Below are experts of layer 6 (counted from 0) of a mixture-of-experts language model. Rows are named router (the router's row for the expert), gate (a neuron's input weights, with its number), up (a neuron's input weights, with its number) and show model dimensions 384-447. Each number is 128 + 32 x the weight over its row's rms, rounded and kept within 0 to 255.
After each expert's rows: "mostly gets" lists some tokens that are sent to it at least half of the time. This comes from a sample of Wikipedia text that the model never trained on.

# expert 26
router [127  92 177 100 126 107 125 145 104  98  83 115 131 141 144  72 127 131  93 120 115 163 107 144 100 119 106 137 127 109  96 115 135  95 174 138 123 111 129  78 159 107 148 115  99  98  82  91 132 147  78 141 124  84  82 161 153 162  63 117 145 155 172 101]
gate0 [146 127 133 105 118  96  74  81  98 100 143 113 126 119 169 165 118 104 126 171 122 195 145 110 129 144 135 105 109 160  57 107 188 109 112 104 169 100 147  82 183  83 132 140 138  68 143 129 111 128  54 101 103 136 134 117 138 122  98 179 134 112  92  87]
up0 [111 123 145 135 136 111  52 109 124 108 121 132 122  80 150 147 124  76 148 198 126 189 130 111  89 139 146 117 126 186  90  70 145 100  81 133 182 158 103  84 195 122 101  93 105  74 100 152  97 105  97 155 113 127 112 117 139 145 110 124 118  82  99  90]
mostly gets: " Robert", " Is", " Stephen", " Chris", " To", " So"

# expert 29
router [ 77 149 122  79 153 149 182 140  93 105 112 121 106 139 103  92 108 154  83 146 130 155 132 109  95 113  92 106  96 122  77 122 107  98 160 148 150 148 149 145 145 110 113  59  68  66 129  96 122 183 129  81 113 134  56 119 155 120 125 124 130 120  77  90]
gate0 [136  74 193 154 133 164 112  82 162 133 137 157  99 125 116 147 104  70 151 124 106 146  59  78  80 164  67 113  76 134 134 110 128 124 157 114  97 164 139 148 140 121 140 155 107 153 163 141 145 148 146  74 142 144 125 111 105 154 203  60 181  97 123  41]
up0 [108 112 170 155 167 140 158 117 168  79 147 168 120 115 136 162 148 116 106 168  84 117  98  84  88 188 111  91  89 108 118 105 173 129 166  88  94  73 138 182 119  35  90 156 114 146 162 218 194 110 121 120 132 130 107 105 183 142 190 106 151  90 154  50]
mostly gets: "wood", "ville", "ley", "ius", "ina", "berg"

# expert 0
router [139 118 211  96 137  64 158 211  90  85 137 135 113 107 149 129 132 217 117 128 147 133 116 124 137  92  99 113 105 133 104 122 127 105 123  96  70 112 167 123 133 144 166  95  95  91 140 136 155 140  99  38 122  74 145 158 143  95 114  96  49 132 168 110]
gate0 [180 151 126 123 122 183 171 170  89  98 150 162 127 131 139 119  95 104 127 113 128  93 139 108  83 149 102 104 113 126 175 126 225 149  48  86 140 144 127 181 166  91 130  80 105  76 148 146 111  94 130 101 159 174 126 154 191 122 114  96 113 136 151 152]
up0 [ 68  80 122 126 139 159 102 111 147 174 129 145 178  63 104 112 115 129 151 183 115 168 118 133 129 155 178 172 162 132 105 129  55 171 202 145 140 128 142 133 119 146 103 218 174 139 129 134 125 165 106 136 137 120 140 113 125 110 136 161 159 108 118 113]
mostly gets: " Army", " River", " east", " Railway", " south", " Avenue"

# expert 7
router [ 94  58 155 108 133 106 164 150  91 111 143 210 160  71 136  78 159 179  89 164 147 109 154 119 126 106  93 120 106  79  86 135 182  98 148 176 110 106 158 128 122 128 120 130 111  77 106  69 142 172 133 120  86 169  74 120 105 156 117 106  71 104 116 109]
gate0 [122 119 117 121 141  89 122 127  13 206 156 139  94 135 124 117 108 163 129 144 183 107 119  88 105 105 150 111 132  97 104  85 207 162 131 162 128 139  74 166  74 115 164 116  78 123 147 100 112 157 151  90 101 114 118 112 115 119 112 142  88 118 141 142]
up0 [187 125 149 142 172 136 193 146  69 154 165 113 121 124 110 142  94 146 103 158 156  99 163 166 115 146 134  92 127 126  67 150 199 134 133 128 126 126  94 145 105 101 147 109 136 107 161 121 133 142 152 138 106 125  92  87 122  71 101  62  44 178 162 100]
mostly gets: " States", " England", " Germany", " China", " Japan", " France"

# expert 37
router [111 147 144  54 120  75 136 145 158 115 148 132 111 127 111 134 183 130 133 151 140 151 162 177  79 145  90 121 125  60 115 168 154 125 108 170 128 139 188 119 124 147 111 114 106  98 140  86 100 114  83 122  94  90 113  92 157  96 104 114 128 168 166 104]
gate0 [129 148  69 164 151 133 146 116 116 142 117 105  97 108  68 113 157 178  93 118 117 215 103 160 116 154 170  67 126 141 137 140 138 123 137 154 135 106  92 129 118 150 142 123 137 154 113  99 149 145 184 193 156  98 160 150 208 120 142  92 139 147 120 180]
up0 [143 152 124 176 155 161 117 138  88 136 127 102  72 109  81 116 139 123 115 124 166 185 113 134  83 162 159 153 173 130 161 188 120  97 176 126 108  96 121 143 132 123 154 166 156 157 141 111 130 127 125 164 140  79 110 162 104 111  93 169 102  85 135 144]
mostly gets: ".", " September", " January", " November", " August", " June"

# expert 36
router [125 106 141 163 124 124 126 136 133 103 123 131 149 138  83 126 151 138 153 138 142 135 135 160 111 135 126  94 128  54  96 157 105 117 160 100  93 109 190 107 152 119  54 138 139  43 156  69 138 130 142  84 139  89 132 174 163 110  95 113 152 132  99  87]
gate5 [127 146 130 174  90 136 145 102 170 142  93 157 144  94 213 134 132 220 139  98 151 177 122 117 170 125 104 100 182 132 113 134  98 124 112  64 116  60 137 172 135 153 134 106  82 119 175 185 117 140 129  87 118  60 174  91 107 116  81 148 123 124 138  84]
up5 [131  82  65 161 122 140 175 150 124 109 110 103  82 135 124 162  41 131 109  80 145 106 136 149 127 130 124 116 154  78 122 181 160 121 122 114  73 106 100 186 111 145  96  92 160 141  89 102 152  75 122  81 115 128 154 132 116 185 129 184 125 136 140  85]
mostly gets: " 0;", " |", " RUS", " 1;", " ITA", " FRA"

# expert 2
router [ 58 126 166 143 161 133 185 151 132 100 131 160 148 125  84 121 158 164 111 139 148 190 111 197 128 125 125  81 102  95  90 141  89 101 145 188 130 104 164 116 161 125 138 132  84 111 105 142 116 132 136  75 106 116  95 132 195 106 114 137 114 144  76 132]
gate0 [ 93 114 106 150 113 120 116 141 107  89 156 110 156 128 130 129 146 147 103 120 154 127  94 124  76 116 148 104 104 116 148  71 129 121 130 153 127  72 130 163 140 180 232 141 110 112  31 108  98 140 160 130 125 179 129 143 115 106 109 143 119 146  70  87]
up0 [131 142 177 137 100 102 133 136 152  90 173 125 120 152 121 139 144 124 111 137 145  85 150  71 120 163 146  79 145 117  99 120 163 177 177 127 121  91 129 131  98 142 177 160 140 151 115 100 131  84 153 153 130 183 206 131 117 108 116 116 112 124 134 123]
mostly gets: " 2", "–19", " 6", " 1", " However", " 7"

# expert 3
router [117  88 213 123 102 119 183 177 149 120  86 177  95 122 104 102 143 184  93 166 160  96  98 136  72 124 108 107 143 118  76 176 158 118 167 109 116 112 161 113 132 190  81 118 122  80 128 114 153 204  59 121 126 100  64 147 173  95 131  97 146 111 103 100]
gate0 [164  69 136 102 127 109  84  98 148 152 122 123 128 108 155  86  90 122 164 163 180 142 142 145 107 139 129 121 141  90 121 143 138 172 142 164 172 140 142 103 101 118  97  54 127 136 114 113 172  76 107  50 141 101  95 163 127 114  90 119 161  77  96 150]
up0 [197 163 119 112 136  94 132 138 125 162 149 136 130 102  93 132 176 115 149 155 209 120 110 175 112 150  81 105 148 109 177  78 171 131 148 158 184 180  91 125 137 131 113 114 124 125 163 111 115 113 130 120 104 100 125 121 127 185  89  81 105 115 146 135]
mostly gets: " of", " by", " with", " Of", " among", " between"

# expert 16
router [106  86 189 122 144 113 153 131 118 114 114 122 133  81 124 121 136 179 113 163  87 146  92 184 115  38 116  94  71 147 114 137  98  98 204 151 116 104 123 168 133 178 135 109 156 142 141 124 134 201  80 143 139  95 133 170 129  66  83 133  79 185 121 105]
gate0 [167  74  88 162 153 130 164 110 132  89 138 127 136 103 161 148 175 155 119 113  86 122 106 106 112 125 107 108 155 135 151 119 160  84  60 122 152 140 162 116 135  79 136 107 133  60  97 125 104 169 117  89  87  95 123 123 156 109 133  98 101 148  71 148]
up0 [132 149 124 171 125 171  81 143 128 141 124 109 126 149 111 105 102 136 140 106 162 147 132  95 131 126 115 134 141 105 142 129 136 161 139  53  78  90 111 128  93 183 152 139 151 119 122 141 163  59 133  99 127 155 124 118 117 129 166 119 100  84 101 103]
mostly gets: " 0", " re", " %", " Coordinates", " Apps", "|---|---|---|"

# expert 9
router [150  88 138  73 125 103 185 125  76  99  83 129 176  93  71  94 182 177 107 164 146 122  95 116  54  87  87 143  94 142 114 128 105 126 198 119 110 130 149 157 120 138 120 146 106 126 111  47 119 189 126 127  47 154  70 170 138 116  74 128  85 115  86  98]
gate0 [161 104 134  98 131 114 117 131 112 189 168 108 164 115 143  89 148 151 146 147 109 128  93 147 130 111 134 118  83 107 126 124 185  98 185 172 150 143 128 101 101 108  54 137  85 111 178  66 113  69 192 110  71 125 101 178 124 141  63 198 114 104 123 179]
up0 [ 92 119 148 171 101 127 129 156 185 129  80 160 143 116 128 140  86 123 118 125 148 137 171 145  93 148 115 147 137 145 123 113 133 139  91  58 110  98 140 127 132 121 183  92 227 128  55 176 155 214  79 103 177 151 121 115 142 133 177  81 144 119 120  74]
mostly gets: "See", " Born", " Genus", "Personal", " Species", " Mid"

# expert 27
router [ 79  97 187  82 114 140 149 135 119 108  96 202 127  85  96 125 142 156 115 151 111 146 111 178 116 106  97 141 105 131 139 124 109 148 171 115 101 102 164  66 154 171 139 114 130  65  96  92  98 155  71  71 115  83  70 164 171 100  90 130 108 151 136 116]
gate0 [141 134 103 107 182 113 133 145 198 121 126 115 177 126 117 143 106 161 137 120 159 102  86 127 165  73  96 106 130  59 146 169 124 155 133 111 192 116 110 110 134 143 131 127 147 154 101 172 108 126 124 126  76 140 148  58 120 128 109 166 104 107  57 102]
up0 [101 101 110  90 150 114 112 192 123 123 135  88 144 118 137 137 172 125 116 110  87  79 136  79 113 139 169  57 132 122 179 146 106 122 149 109 114  97  74  86 146 123 158 151 171  87  94 111 152 101 109 170 104 187 175 144 133  96  69 149 124 104  81 141]
mostly gets: " was", " became", " has", " is", " been", " would"

# expert 25
router [141 115 186 127 144  96 117 115 169 102  92 109 145 122 116 134 102 109 189 216 141 158 123 120 134  56  87 134 100  97  82 178 181 117 139 123 137 103 155 118 134 123 125  71 144 132 147  84 147 162 140  85 143 117 103 120 205  85 127  64 120 172 131 124]
gate0 [132 146 120 129 150 128 130 168 108 113 127 101 164 189 144 137 193  91  67  99  77  90  90 129 123 145 135 112 144  94 118 196  76 131 141 117 107 171 125 124 139 104 176 107 141 161 143 138 163 105  99 174 132  92  99  96 158 133 137 100 104 108 159 163]
up0 [118 153 150 152 113 150 135 158 129 178 142 157 134 160 131 159 139 112 108 175 101 110 107 155 146 129 170  97 113 132 158 142  95 141 126  78  85 115 163 163  82 160  74 152 113 123  91 116  82 155 151 160 181  91 111 123 180 137 151 140 106  99  95 140]
mostly gets: ";", ":", ");", "·", "{", "):"

# expert 19
router [ 96 144 173  83 103 112 160 167  79  50  80 197 145 140 125  59 148 132 120 164 133 108  29 196 106  97  85 122  83 123  72 191 122 146 162 133  84 109 133  89 140 158  61 110  79 107 123 120 167 142 158  71  87  83 118 148 173  70 138 149  91 121 130 113]
gate0 [156 187 185 116 119 139 127  92 116 209 139 125 117 198 143 134 149 142  70 108 120 123 145 154 143 135  87 138  58 157 121 127  81 101 147 127 143  89 110 125 153 113 123 150 127 124 166 116 137 157  99 173 105 134 112 130  75 136  94 150 107 124 103  81]
up0 [183 102 102  83 127 187 152 160 124 112 147  99  99 127 152 118  73 144 132 170 171 134 125 145 110  75 176 145 106 108 115  74  52 113 101 167  93  68 169 175 168 151 136 176 224 109 164 163 164  90 146 141 115 117 140 150  79 160 110 162 144  53 138 117]
mostly gets: "ney", "van", "ek", "ut", "lan", "ik"

# expert 34
router [211  99 144 112  87  80 148 146 109  77  87 154 179 111 115 157 166 142 159 153 132 151 117 194 101 127 113 121 143  67 129 121 124  66 138 141  73  50 156 125 122 149 117  65 105  90  98 124 172 118  83 147 105 138 126 180 131 120 112  97 106 133 103 152]
gate5 [133 106 143  44 136 132 188 142 108 129  93 131 156  86 164 132 150 142 108 120  85 185 121  79  77 119  71 102 187 127 114 108 151 133 165 121 126 176  92 113 123 142 100 135  73 109 187 138 137 110 129 145 145 182 128  60 141 112 123  74 103 218 101 152]
up5 [ 79 115 152 107 113  99 201 105 191 105  77 168 117 151 166 127 103  89 103 169 107 208 162 111 130 136 136 112 159 172 130 133 130 169  68  99 122 124 142 113 116 164  88 165 129 112 222  76 150 107 133 140  88 157 100  92 112 118 149 146  85 151  93 163]
mostly gets: " C", " S", " P", " G", " V", " H"

# expert 8
router [ 51  60 143  96  93 109 176 149  99 126  86 126 128 134 106 101 135 166 130 148 158 176 135 190 158 139 101 107  55 102 101 145 124 111 114 199  96 175 147  65 111 130 107 127 127 106  89 127 141 178 123  70 105  88 144 130 151 130 124 102 121 144 127  85]
gate0 [ 72 138 154 116 136 109 147 106  78 147  96  88 157 144 123 119 141 150 163 142 119 163 165 143 141 109 124  95 116  98 166 106 187  91 164 157  92 160 135 105  42 131 158  91 126  52 115  79 176 150  84  90 139 136  89 165 123 108 174 120 149 132  98 124]
up0 [151 117  86 151 142  98  63  92 165 180 133 123 136 138 201 133 116 166 130 135 132 128 160 163 120 107 112 108 174 159 162 144 146 150 129 166 102 161 127 178 150 151 134 141 138 125 188 153 117 150  78 162 192 193 125 114 100 127 142 112 148 113 146 139]
mostly gets: " Smith", " Spanish", " 1992", " English", " Johnson", " actor"

# expert 5
router [111 103 186 149 155 118 133 169 103  98 132 216 154 127  96  99 161 160 135 134 151 157 142 150 134 148  97 110 128  92 100 110 110 113 160 117 113 117 139  66 151 225 119 122 103  99 144 123 120 153 132 116  97  40 120 120 158  96  95  42 126 141 109 102]
gate0 [125 126 106 144 134  92 129 168 150 172  59  97 170  80 117 111 111 162  99  93 122 127 105 131 161 217 136 111 177  92  78 102 137  94 174 136 126 126 133 144  86 141 134 127 112 168 113 158 105 103 142 101 123 187 139 118 130 168 151 117 144  94 127  79]
up0 [162 111 112 113 105  96 131  81  77 133 175 161 124 110 141 170  93  68 111 160 145 107 117 178 103  63 111 109 112 141 106 162 117 122 115 140 142 124 109  71  95  75  22 102 121 104 141 125 135 145  77 118 122  97 135 113  99 104 173 126  96 135 143  85]
mostly gets: " after", " during", " on", " since", " when", " between"

# expert 13
router [130  52 137 168 130 126 147 105 132  86 129 142 146 125  70  97 135 145  79 135 163 142 128 155 128 141  84 120  80 117 138 143 141  99  93  99  81 201 148 137 151 184 119 140 120 108 119 133 197 123  95  90  89  92 116 108 163 115 112 101 108 126 140  93]
gate0 [140 137 145 108 104 147 197 128  87 109 138 149 144 188 108 109 157  95  93 185 137 155  92 165 141 148 109 150  89  98 164  74 111 138 173  71  85 149 139  96 103 111 100 105 146 161 179 131 154  64 103  78 122 166 149 133 134 144 134 129 145 162 137 168]
up0 [154  94 156 130 148  99 142 105  72 168 145 161 117 112  82 155 111 123  78 115 104 181 141 185 115 170 188  89  78 165 134  84 166 124 122 147  90  51 103  98 182 113  96 137 154 138  57 126 119 147  94 125 147 145 158 113 110 116 126 179 146 115 143 125]
mostly gets: "ium", "gu", "tive", "ola", " Preced", "mon"

# expert 10
router [105  91 124 159 126 120 141 103 112 106 101 186 139  79  89 110 155 158 117 180 160 152 128 180 148 120 125 103 152 104 111 122  79  85 144 184 107  97 129  74 167 149 127 127 108  86 104 115 161 125 120 145 111  98 109 163 117 105 130  54 118 150 131 112]
gate0 [124 115 150 140 138 128 135  52  94 165 173 181 218  87  74 124  90 136 122 182 134 145 146 125 122 136  41 154 120 135 140 115 172 172 152 133  98 168 115 152 165 154 109 113 101 106 124 136 147 105  96 186 122  76  62 191 116 111 163 134 146 176 161 106]
up0 [ 81 149 147 151 129 116 138  67 134 161 203 132 219  93  97 159 103  92 143 145 126 144 136 113 135 144  50 143 121 168 134  94 144 197 138  85 100 178 117 162 164 136 135 138  92 129 125 166 117 123  91 164  88 104  40 157 128  99 111 162 130 177 206 127]
mostly gets: " more", " some", " large", " such", " many", " several"

# expert 14
router [175 145 176  77 138 109 184 230 145 122 114 152  98 164  89  93 143 141  91 176 140 139 128 121  84  97  91 135  71 149  83 153 150 109 188 109 114 123 157  81 138 168 143 137 141  78  88  72 181 156 147 158  88 122  86 148 132 143  98 128  60 115 166 112]
gate5 [131  85 149 186 116  96  66 115 162 149 124 162 137  98  75 113  84 135 160  90 186  44 117  46 174 137 128 140 133 131 163 144  75 176  99 127 127 152 137 140 123 149 149 147 159 133  82 178 152 132 131 139 119 169 101 127 100  60 119  79 120 185  93 151]
up5 [130  95 140 209 118 154 158 157 167 145 176 134 126  89 135 114 135 113 158 116 155  78 118  94 134 168 134 117 132 141 147 162 106 162  65 173 108 109  81 149  58 205 157 124 162  71 101 176  81 117 106 119  80 140 142 124  98 105  68  32  99 167  81  93]
mostly gets: "In", " in", "th", " during", " within", " entire"

# expert 35
router [116 101 156 135  98 109 142 149 114 132 138 130 114 166 118 104 161 119  95 125 141 179  67 130 127  64 125 121 146  68 121 185 160 107 123 147 122 127 115 132 194 200 132 125  80 120 106 128 133 130  90 107 100 125  90 130 167  67 135 113 117 136 112 112]
gate0 [131 140 139  82 111 106 109 139 126 148 135 157 159 146 148 119 122 146  90 144 133 170 126 166  85  95 103 143 110 121  53 131 102 114 145 130 114 113 153  92 119 149 151 133 130 149 144 124 138 107 139 144 199 122 155 166  69 115 140 183 187 169 148 119]
up0 [134 107 169  80 141 113 111 154 154 165 147  88 153 109 134 190 127 128 103 165 114 174 157 166 106  94 113 118 124 143  85  84 139 125 121 109  92 102 105 111  49 161 141 137  66 122 146  96 159 101 113  65 108 120 117 146 114 155 146 169 156 157 150 169]
mostly gets: ",", "),", "\",", " where", " 2012,", " 16,"

# expert 4
router [119 139 158  89 121  93 141 140 147  65 172 130 130 134 129  63 171 133  91 140 164 132 110 181 122  77 102  75  47 112 120 160  97 102 136 161 107  91 160 109 122 194 117 130 120 133 120  83 168 158 130 108 133  84 144 170 164 102  74  85 129 157 148 121]
gate0 [121 162 108  87 120 142 124 169  97 131  67 140 126 150 102 126 151 136  97  82 136 149 152 134  71  88 109 155 140 117  88 104 198  74 160 107 156  83 143 147 106 152 144 181 211 121 131  69  58 150  96 141 151 135 103 195 167 122 123 108 124 138  87 165]
up0 [169 135 103 102 126 144 141 196 143 145 108 122 108 143  93 146 162 151  98 113 116 184 179 112  93 114  98 165 103 139  80 101 158  72 149 108 121 149 137 100  89 167 173 158 197 102 149  92  64 132  98 160 145 109 137 187 189  97 172  94 176 143 134 153]
mostly gets: " 3", " 2", " 1", " 7", " 4", " 6"

# expert 17
router [138 106 114 119 132  64 105 181 111  79 139 134 143 103 111  98 140 126 130 125 182 147  59 116  76 122 122  74  77 118  47 174 117 122 148 170  94  78 122 143 159 154  92 132 115 171 127 138 137 138  71 108  81 113  77 172 215  95  90 144 104 139  58 112]
gate0 [105 142 103 125 138  89  99 109  83 118 115 151 151 144 135 145 123 104 179  87  93 119 166 127 125  57 102 192  95  97 109 156 126 122 123 106  81  75 128 136 117  95  89  86 115 118 187 142 132 187 124 157 127 148 133  89 134 101 154  97  98 133  49  99]
up0 [122 103 145  93 188 147 144 191 101 137 170 125 118  92 133 117 123 101 143 127  74 143 168 154 124 116 147 120 133 138  90 145 130 184 169 147  81  93 198 139  74  91 145 141 166 152 124 120 126 174 134 186 138 152 101  97 156 153 152 102  89 131  74 120]
mostly gets: "–", "–19", "/", "-", " un", "See"

# expert 33
router [110  98 149 164 128 104 131 144 127  71 112 145  82 131 126 124 135 121  70 153 163 116  99 145 111 142 106 113 127  74 136 172 156 106 144 140 111 118 190  96 178 141 109 128  37 125  83 111 162 157  94  90 138 132 139  97 126  70 102  97 138 132 153 107]
gate5 [101 140 149 147  56 106 134 174 175 163 137 129 113 139 117 123 117 142 102  53 115 113  47 152 160  79 171  81 145  93 145 110 136 155 115 132  64 138 113  36 108 149  87 104 128 149 140 150  90 157  78 119 128 176 131 114 171 160 112 178 159 163 157 189]
up5 [124 125 112 121  65 161 145 149 167 170 110 143 167 111 167 180 149 185 120 160 104 130  94 138 131 137 154 162 129  91 120 118 111 161 115 122 139 111 141 126 126 144 109 100 110 177 163 166 114  94 139 139  77 156 110 129 108 112 157 120 142 121 136 117]
mostly gets: "==", " ==", ").", "\".", " ===", ".\""

# expert 15
router [ 71  45 125 126 116 102 108 157 138 124  93  68 132  74 117 131 158 149 121 116 131 111 153 139 123 123  96  98 106  84  75 108  93  81 125 141 124 130 166  82 108 169 107 115  63 117 118 102 129 119 118  17 143 106 132 144 121 148 116  37 111 133 110  97]
gate5 [135  89 122 123 141 109  94  88 139 169 124 175  86  84 116 127 110 142 167 112 156 132  89 132 139 109 146  80 171  98  24 102  92 112 106 187 115  88 175 121 148 112 115 132  80 131 136 157 171 138 138 168 138  66 101 114 107  87 141 148 119 141  81 128]
up5 [154 118  93 173 113 125 112 129 146  88 158 118 171 153  98  99 114 168 113 108 101 140 110 174 100 149 114 151  42 171 154 130 118 156 107  94 116 185  77 142 186 162 106 137 120 107 104 118 112 104 122  86 145 138 158 140  87 183 107 124 200 128 126 123]
mostly gets: " they", " it", " there", " them", " It", " They"

# expert 23
router [ 82 140 121 119  92  70 105 168 131  70 111 125 130 116 140  86 151 146 112 104 170 163  68 120 132 110  92  86  85 146 123 145 144 105 167 120 138 155 166  93 132 133  70  99  77  61 163 115 148 130  59 119 127 125  83 112 155  96  57 124 132 169 133 125]
gate5 [129 149 135 115 127 111 169  91 143 111 136 106 104 105 121 133  64  90 128 147 106  89 112 127  83 149  86 163  95 159 152 141 128 161  95 115 128 116  95 139 104 100 185 165 126 134  88 125 122 101  83 123  83  95 131 159 149 105 135 153  69 141 145 139]
up5 [ 36 135 149  97 106 104 224 110 131 160 119  94 142 159 196 176  80 131 137 164 172 141 118 119  65 150 137 216 121 104 113  78 131 139 137 132 100 121 114 177  76 105 120 116 183 159 165 170 133 168  66 115  70 188 107 187 192 101 139 134 139 140  95 148]
mostly gets: "\n", " (", " (3", " (5", "    ", " (2"

# expert 38
router [ 89 105 142  96  74 112 137 119 111 110 135  94 149 131  70 136 137 145 115 164 158 165  91 166 130 104  76 117 104  89 111 168 132 115 151 139 125  99 153  64 154 156 118 117 106 101  99  96 180 141 104 111 157  86 105 167 169 109  98  41 148 112  85 105]
gate0 [173 155  73 160 100 119 108 175 147 140 144 124 178 159 211 109 154 117 172 133 129 130 145 147 143 134 128  85 171 140 110 137 163  89 122  98 118 125 159 160 116 129 104 109 179 112 129 153 100 125 217 128 171 176 143 129 208 116  32 133 151 107 134  88]
up0 [112 149  69 113 106 141  67 152 133  96  90 153  63 120 116 103  88 193 169 163 170 124 164 112 121 132 168 153 109 179 104 119 106 129 112 134 175 130  91 101 134 150 173 112  99 184 113 181 101  89 151  68 163 158 137 159 137 107 122 149 107 203 107 132]
mostly gets: " \"", "\",", " '", " will", " “", " are"

# expert 6
router [ 87 100 175 143 136  79 145 172  99  90 108 118 145 150 131  58 149 125  98 137 137 192  73 116 122 121  96 137  97 130 106 129 114 120 218 167  70 133 102  89 130 138  94 120  90 145  98 125 217 151 150 149  88  96 160 149 144 144 121 163 143 215 138 132]
gate5 [131  67 178  94 114 164 110  91 116  74  90 136  59 129 145 183 123 148 135  69 147 107 132 114 140  96  65 154 125  92 110 125 158 140 110 117 131 113 125 129 112 143 135 150 146  85 102 107 104 117 146 109  69 119 113 113 161 126 112 149 133  82 136 187]
up5 [118 150 143 128 118 177 148 122 169 110 101 123 137  83 144  70 138 177 187 160 151 117 146 140 125 165 142 161 194 145 139  84 100 149 146 127 173  74 144 181 171 138  95 123 123 175 152 102 119 121 137 148 172 184 124  97 172 143 128  76 119 159 124  92]
mostly gets: " ", " c", " \\", " MPC", "\\", " f"

# expert 1
router [ 94  95 151 115 114 149 104 109 104 161 120 156 148 147  81 120 108 112 115 179 106 133 124  82 121 141  63 123  75  53 108 142 127 108 120 142 122 146 152  75 126 194 114  60  66  49  84  98 139 125  94  85 151 134 143 178  96  75  97 114 136 145 130 135]
gate0 [164 112 137 151 159 145 151 151  40 173 104 124 169 168 180  84 123 136 114 116  86 115 185 118 145 180  95 105 108 155 104 103 169  91 190 148 158 114 164 136 139 155 172 116 109  91 128 150 171 136  88 186 123 182 189 195 169  93 130  90 168 143 126 161]
up0 [ 67 127 158 141  80 122  78 110 146 117 147  73 149  96 141 189 167 110 210 170 182 132  84 169 127 125 149 118 147 103 107 179 148 202 138 136 138 135  92 114  98 116 142 143 127 167 110 144  84 161 118  98 140  96  50 141 123 156 103 179  97 194  58 145]
mostly gets: " and", ")", " but", " &", "\",", " or"

# expert 20
router [124 112 149 135 117 114 144 130 121 125 103 165 118 109 123 103 151 161 122 143 176 171 142 138 142  94 142  86 153 114 127 161 107  71 118 168 120  86 160 114 156 132  86  71 141 116 118  86 150 156 110 118  93 130 109 165 166 148  42  66 127 136 129 118]
gate5 [126 143  75 139 157  93 103 113 100 177 140 220 128  89 143 124 158 138  97  97  87 155 145 115  78 125 148 146 144 104 103 146 183 158 167 121 134 135 123 108 154 108 149 142  91 166 135 176 114 143 137  71  69  74 107  89  97 131 148 129 140 184 134  87]
up5 [114 100 130 161 125 127 102  96  88 203 123 144 166 123 138 145 154 152  77 114 125 174 128 105  83 130 150 112  75 124 137  93 133 160 133 182 108 110 116 219 117 107 146  42 104 199 163 182 135 130 141  74  92  93 141  49 121 144 164 141 129 178 137 134]
mostly gets: "The", " the", " his", " The", " its", " a"

# expert 28
router [ 83  93 164 140 113 111 123 163 150 102 126 122 141 151 146 113 125 154 111 160  75 133 151 141 154 113 160 111  83 163  63  95  95 114 109 154  78 136 152 138 141 153 104  79  87  72 131  77 143 135 142  43  79  86 122 161 137  99 112 113 101 141 182 129]
gate0 [150 137 108 167 125 161 151 145 167  98 188 185 153 104 139 165 117 103 119  68 128 156  65 149 161 134 203 180  83 103  71  79 144 100 169 179 102 134 130  95  99 141 119 118 141  95 122 163 112 123 101 126 133 192 193 143 240  84 218 122 123 172 178 162]
up0 [138 132  47 124  99 151 171  61 125 118  58 130 192 130 123 119 105 130 197 177  81 159 129 153 198 121 163  77 143 120 129 118 139 148 126 135 136 149 125 116 103 133 150 123 126 141 148  93 111 217 146 141 147 166  84  93  39  71 109 160 108 190  89 105]
mostly gets: " MPC", " JPL", " Avenue", "idae", "ville", " Racing"

# expert 18
router [ 86  63 198 138 117 132 128 119 146  93  80 109 124  47 123  76 140 117 132 190 117 121 149 143  69  55 138 140 104 111  44 128  78 104 135 135 109 117 139 124 153 125 117 109 100 109 106  84  97 130 142 105 115  79 112 134 180  99 105 123 107 170 134  82]
gate0 [169  63  75 118 158 126 157 125 125 123 119 125 122  97 173  65 123 110 132 153 120 152 122  74  73 119 128 157 140 100  87 160 128 143 130 130  79 142 117 142  85 113  73 106 116  98 150 124 130 101 119 104 113 151 198 157 110  88  88 113 120 123 108 195]
up0 [168  66  57 154 139 169 150 132 149 108 128 126 138  72 161  90 105 133 131 129 135 180 104 124  44 151 121 166 140 118  78 154 118 136 163 156 113 136 117 144 111  95  65  88 123 125 138 156 118  94 113 122 124 156 171 139 137  75  92 143 141 147 106 170]
mostly gets: " Cup", " League", " Racing", " ENG", " DF", " MF"

# expert 39
router [ 96  78 174  94 115  81 160 133 126 101  99 123 139  99  89  48 174 183  73 126 105 143 132 131  70  92 108 118 124  93  97 146 184 123 159 129 135 128 108 107 134  98 121 120 107 124 110  95 135 187 112 110 110  94  82 129 144 175 112 138 112 167 118  90]
gate5 [121 146 159  71 108 138 115 158 140  95  99 139 112 147 105 149 150 128  93 114 128  92 117 157 104 107 148  93 157 135 185 108 115 154 135 110 163 159 125  88 134 174  73 189 156 173 161  84  97 122 129  84 146  89 140 145 133 115  71 151 120 131 101 148]
up5 [129 196 111 155 118 139 131  74 168 119 117 159  76 172 152 130 194  92 173 109 175 140 106 156 151  73 151 133 121  86 153 116 111 128 137 176 118 124 110 120 120 132 208 138 157 110 177  65  83 151 130 124  90  63 115  73  99 126 158 141 109 142 109  95]
mostly gets: " O", " Le", " Ben", " Ko", " Li", " Bo"